Weights of a small mixture-of-experts language model, trained from scratch on English Wikipedia.
Size: 11 layers, width 128, vocabulary 8192, 19.4M parameters.
Experts: 3 picks a token, a sigmoid router.
Training: a variant of Muon for the experts, 671M tokens, 10236 steps.
Below are experts of layer 3 (counted from 0) of a mixture-of-experts language model. Rows are named gate (a neuron's input weights, with its number), up (a neuron's input weights, with its number) and show model dimensions 0-127. Each number is 128 + 24 x the weight over its row's rms, rounded and kept within 0 to 255.
Before each expert's rows: a language model's description of what the expert responds to. This comes from a sample of Wikipedia text that the model never trained on.

# expert 31
It responds to: Roman numerals, Part, digits. Digits, Roman numerals and words like Part, System or Sub in list entries and tables, as in Part of the War, II, 1.
gate0 [101 164 116 163 155 170 130  95 140 132 148 135 153 168 153 121 153 115  91 110 162 174 130  99 156 115 113 127 155 142  99 122 127 157 101 189 134 115 166 151 102 119 135 143 107 122 116 102 127 108 115 138 169 156 131 116 147 108 106 136 151 135 160 154 100 125 134 140 116 138 141 159 139 158  86 145 135 114  87  93  92 142 119 154 108 145 131  69 139  97 144 103 133 165 119 171 155 110  89 108 154 132 116 100 151 131 111 139 130 123 143  92 112  89 106 130 137 112  98 178 127  85  93 149 122 122 123 131]
up0 [120 157 121 141 121 125 129 119 122 139 132 100 137 106 160 149 125 137 137 164 136  80 156 137 101 169 120 107 100 139 124 145 107 104 119 111 157 167 173 136  93  80  92 143 108 112 153 135 158 128 171  98 113  81 164 132  69 143 136  94 126 102 107 136 169 133 134 135 124 132 111 153 117 166 120 129 118 132 143 128 180 108 132 133 125 129 119 160 139 125 130 121  75  92  66 156 146 133 166 145 106 150 117 135 115 110 109 126 103 152 141 137 136 165 140  88 127  81 143  95 115 156 135 119 155  79 124 108]

# expert 7
It responds to: Name-internal subword pieces. Word pieces right after an initial capital letter in surnames and proper names, often in tables, such as K-ool, McG-ourty, Tw-itter.
gate0 [131 108 138 137 160 110 110 172 168  61 138 141  94 147 115 149 178 145  90  98 125 116 171 141 110  75 149 140 136  99 146 153 138 150 130  89 129 137 118 141 144 116 144 123 102 128  95 138 128 121 128 136 150 120 145 141 122 137 151  94 108 153 119 172 106 120 152 168 132 135 136 148 102 125 157 137  62 124 167 118 105 125 133  87  85 134 119 129 133 113 105  64 112 132 148 105 130 142  56 105 126 132 159 118  78 107 126 115 137 132 139 108 165 147 122 138 116 117 140 101 106 112 128 115 101 116 109 118]
up0 [ 90 101 143 134 125 135  72 106 125 159 105 134 140 123 128  86  85 132 111 104 168 106 114 150 108 108 133 109 134 147 121 147 146 121 134 159 155 115 142 207 103  92 101 119  98 139 151 140 159 128  99 134 107 142 109  88 153 129 100 150 106 117 137 130 145 111 151 132 105 126  82  98 111 143  92 150 115 145  94 119 178 179 176 128 110 142 116 146  96 153 122  93  96 141 153 116 131 138 141 148 104 135  96 144  92 120 132 155 117 150 130 146 131 120 132 113 127 163 101 108 127 100 136  86 144 167 157  96]

# expert 41
It responds to: Mixed list and number tokens. Numerals, periods, parentheses and initials in lists, regnal numerals like II in "World War II", "Kingdom of", and raw non-Latin byte pieces.
gate0 [151 152 186  97 117 142 124 121 116 108 123 109 140 110 117 159 110 154 136 105 143 133 182 138 154 109 152  88  90 117 154 171 120 153 157  87 141 119 138 149 141 134 106 112 140 172 103 108 132 100 139 122 135 104 122 156 166 112 152 134 136 119 114  98 128 144 139 128 133 127 128 117 111 143 109 111 106 113 140 103 134 125 171 168  85 150 110 100 161 141 166 122  77 122 120 106 179  89 139 136 139 107 111 147 147 137 103 145 143 159 172 117 135 144 168 111 169  67 137  89 143  97 104 154 138 130 167 143]
up0 [123  90 127 128 129 106 138 105 133 122 125 145 120 131 121  86 149 106 117 159 136  79 125 130 158 141 119 114 119 100 103 130  88 151 130 101 141  70 137 139 120 155 138 185 158  98  85 162 155 138 125 107 152  97  87 135 128 118 171 105 147 135 107 128 130 147 120 113 118 133 125  73 121 110 152  75 135  86 147 128  97 140 148 117 103 152 122 148 118 143 126 144 142 105 133 125 122  74  89 129 113 128 151 131 112 175 109  97 180 121 152 138  86 120 120 142 121 133 127 113 176 189  85 115 120 147 106 127]

# expert 58
It responds to: Country and nationality names. Place names and nationality adjectives like United States, Roman, Chinese, Greece, India, plus pieces inside foreign place names like Oklahoma.
gate0 [114 108 131 166 142 141 188 185 126 143 115 124 138 132 163 193 148 130 125 184 102 131 142 127 166 106  84  67  98 110 155 133 120 159 140 117  98 111 155 140 101 119 154 142 139 145 134 135 143  99 136 121 140 131 117 121  89 116 134 140 113  93 135 131 136  73 108 141 153 144 117 140 128 116 127 112 155 143 118 115 142 102 129 114 153 133 129 105 124 123 137 138 135 101  76 121  74 116 103 124 149 122  97 118 115 187  90 103 131 146 129 137 140 114 199 141 133 153 128 161 100 105 111 155 147 130 127 143]
up0 [135 149 157  89 144 129 110 125 131 136 142 171 112 127 141 151 149 121 134 160 114 123 136  66 204 115 124 133 132 121 122 145 161 137 143 142 129 145 100 154 115 126 150 114 119  89 149 129 112 121 116 117 146 143 113 121 119 130 159 120  86 126  63 149 134 174 104  91  75 128 110 135 140 116  93 121 113 133 111  93 110 163 129 149 162 125 122 130 176 147 137 109 111 140  94 121 155 116 125 163 116 182 160 115 116 137 173  87 144  99 135 132 116 165 125 107 111 125  97  99 107 159 133 108 112 161 100 173]

# expert 35
It responds to: Mid-word stems after letters. Word pieces right after an initial consonant piece, completing short words like g-od, d-og, fl-ash, b-one, and stems like head, body.
gate0 [101 106 128 110 120 136 117  96 100 118 153 170 199 132 112 104 147 159 101 118 138 130 154 162 109 101  72 138 148  96 159 192 135 153 127  89 104 115 141 118 116 115 105 141 122 134  96 149 108 120 124 113 108 108 128 118 113 128  91 171 202 102 132 114 153 102 114 113 102 124 137 118 137 126 144 115 155 123 170 139 123 127 129  97  92 149 113 116 147 123 124 135 144 141 156 160 147  98 120 127 138 131 123 151 137 114 111 141 103 115 125 129  93  59 151 153 133  90 144  97 134 110 131 131 133 185 160 133]
up0 [119 139 163 118 136  89 145 127 205 126 172  95 143  94 126 126 143 115 114 110 165 136  91 125 132 191 114 116 118 111 144  84  95 115 128 117 140 134 120 160 113 117  77 103 110 146 131 107 168 117 125 155 115  96 149 160 137 109 152 130 125 150 139 125 111  79 130 131  97 129 144  94 120 192 136 107 144 145 104  96 137 127 133 132 114  90 147 117  85 125 104 154 126 122 126  70  95 134 140  86 137 130 113 137 135 129 101 140 103 136 136 130 102  93 179 125 141  94 143 149 146 131 119 119 117  82 143 129]

# expert 49
It responds to: Capitalized name subword pieces. Word pieces after an initial B, S or C in names and words, such as B-ant-amweight, S-ull-ivan, B-att-les, C-red-its.
gate0 [160  99 130 133 138 149 125 130 138 132 128 160 117 107  76 131 157 108 128 118 109 114 144 158 161 122 125 118 122 116 115 140 108 170 135 118 139  67 119 132 112 157 141 116 128 130 153 126  87  94 131 131 102 137 104 143 100 100  77 127 117 126 112 162 108 150 133 129  93 121 105  89 112 120 133 141 112 157 141 112 189 142 177 129 140 128 127 145 104 142 127 136  94 135 134 139 119 118 167 148 181  98 143 131 108 103 138 131  47 139  95  96 159 136  47 127 152 133 101 173 116 144 126 127 160 135 119 126]
up0 [125 127 172 121 100  74 111 106 112 168 129 127 155 182 119 152 124 155 124 139 120 125 120 179 112 154 163 108  94 171 131 121 140 121  92 112 119 141 131 132 106 116 166  90 131 132 134 111 144 171 146 135 137 141 105 126 142 120 136 120 162 108 127 116 107 147 143 128 159 124 137 174 174 110 140 160  97 118 171 155 105 164 106 142 106 122 149 127  84 159 120 148 126 130 130  96 158 134 122 141 147 110 161  68 161 164 113 165 132 129 130 120 101  85 122 126 131 122 115  66 128 147 126 149 170 166 122 126]

# expert 0
It responds to: Name and word fragments. Short capital-letter pieces and syllables inside names and words in tables and lists, such as J-erem-y, Cond-ron, Park, Dam.
gate0 [181 151 117 125 157 170 108 110 131  68 130  75 146 147 135 132 137 101 123 107 121 156  77 116 143  93 150 135 150  95 125 140 185 110 155 121 114 138 101 104 125 106 113 132 125 138 138 123 108 114  65 131 125 120  94 126 148 117 144 136 124 110 122 172 143 120 152 150 118 119 160 141 136 166 137 118 121 155 185 116 135 138  96 113 140 138 129 120 180 115 137 146 117 145 128  88 177 126 138 112 137 106 121 131 109 147 156 124 121 112 138 117 133 108 107  94 148 147 126 161 105 114 138 126 195 131 193 156]
up0 [139 170 118 143 108 129 108  50 121  93 119 113  94 149  97 142 124  94 149  81 160 162 136 103 141  91 146 122  82 132 100 129 116 128 138 134 123 147 138 144 157 104 131 125 123 104 104 122 118 116 145 109 121 148 117 109 142 109 184 101  89 155 134 135 133 108 141 144 156 132 100 119 129 111 114 101 119 147 113 131 147 107  97 146 103 122  96 128 135 131 122  76  97 117 146  77 131 132 123  77 122 133  46 131 144 134 130 131 112  78 114 139 139 136 100 136 105 164 127 172  91 148 118  94 148 108 135 125]

# expert 9
It responds to: Closing brackets, year ends. Closing brackets ), ], } ending citations, parentheticals and LaTeX subscripts, plus the last digits of years like 1'904', 2'023'.
gate0 [153 118 134 107 126  75 153 104 128 134  94 130 128 124 116  86 106 141 139 121 161 102 137 125  61 182 154 146 112 137 128 124 141 145 136 158  71 123 145 199 156 129  92 116 106 107 118 114 153 147 127 128 131 100 134 108  89 136 127 160 136 191 103 161 156 120 161 115 107 134  92  79 137 102 140 118 154 101 144 121 151 122 116 109 136 120 118 142 161 185 117 115 133 117  92 164 124 165 161 143 117 124 128 136 128 105 133 109 161 134 110 129 159 157 130 102 109 104  99 125 112 145 136 105 138 160 150 134]
up0 [104 127 140 113 116 153 122 162 143 104 149 147 143 169 131 159 144 116  83 142 118 112  92  72 126  89 106  86 104 133 163 129 158 177 132 137 137 201 120 115 146 111 144  85 125 114 117 137 144 139 129 129 153  63 127 118 138 150 138 106 106 144 139 123 150 101 130 122 132 132 170  95 132 129 126 106 110 120 112 171 132 138  57 135 152 149 110 135  56  79 131 143 159 122 122 137 128 109 148 153 132 103 110 126 135 152 103 139 131  95 158 132 133 144 122 149 121 110 127 108 134 100 115 126 160  91 119 108]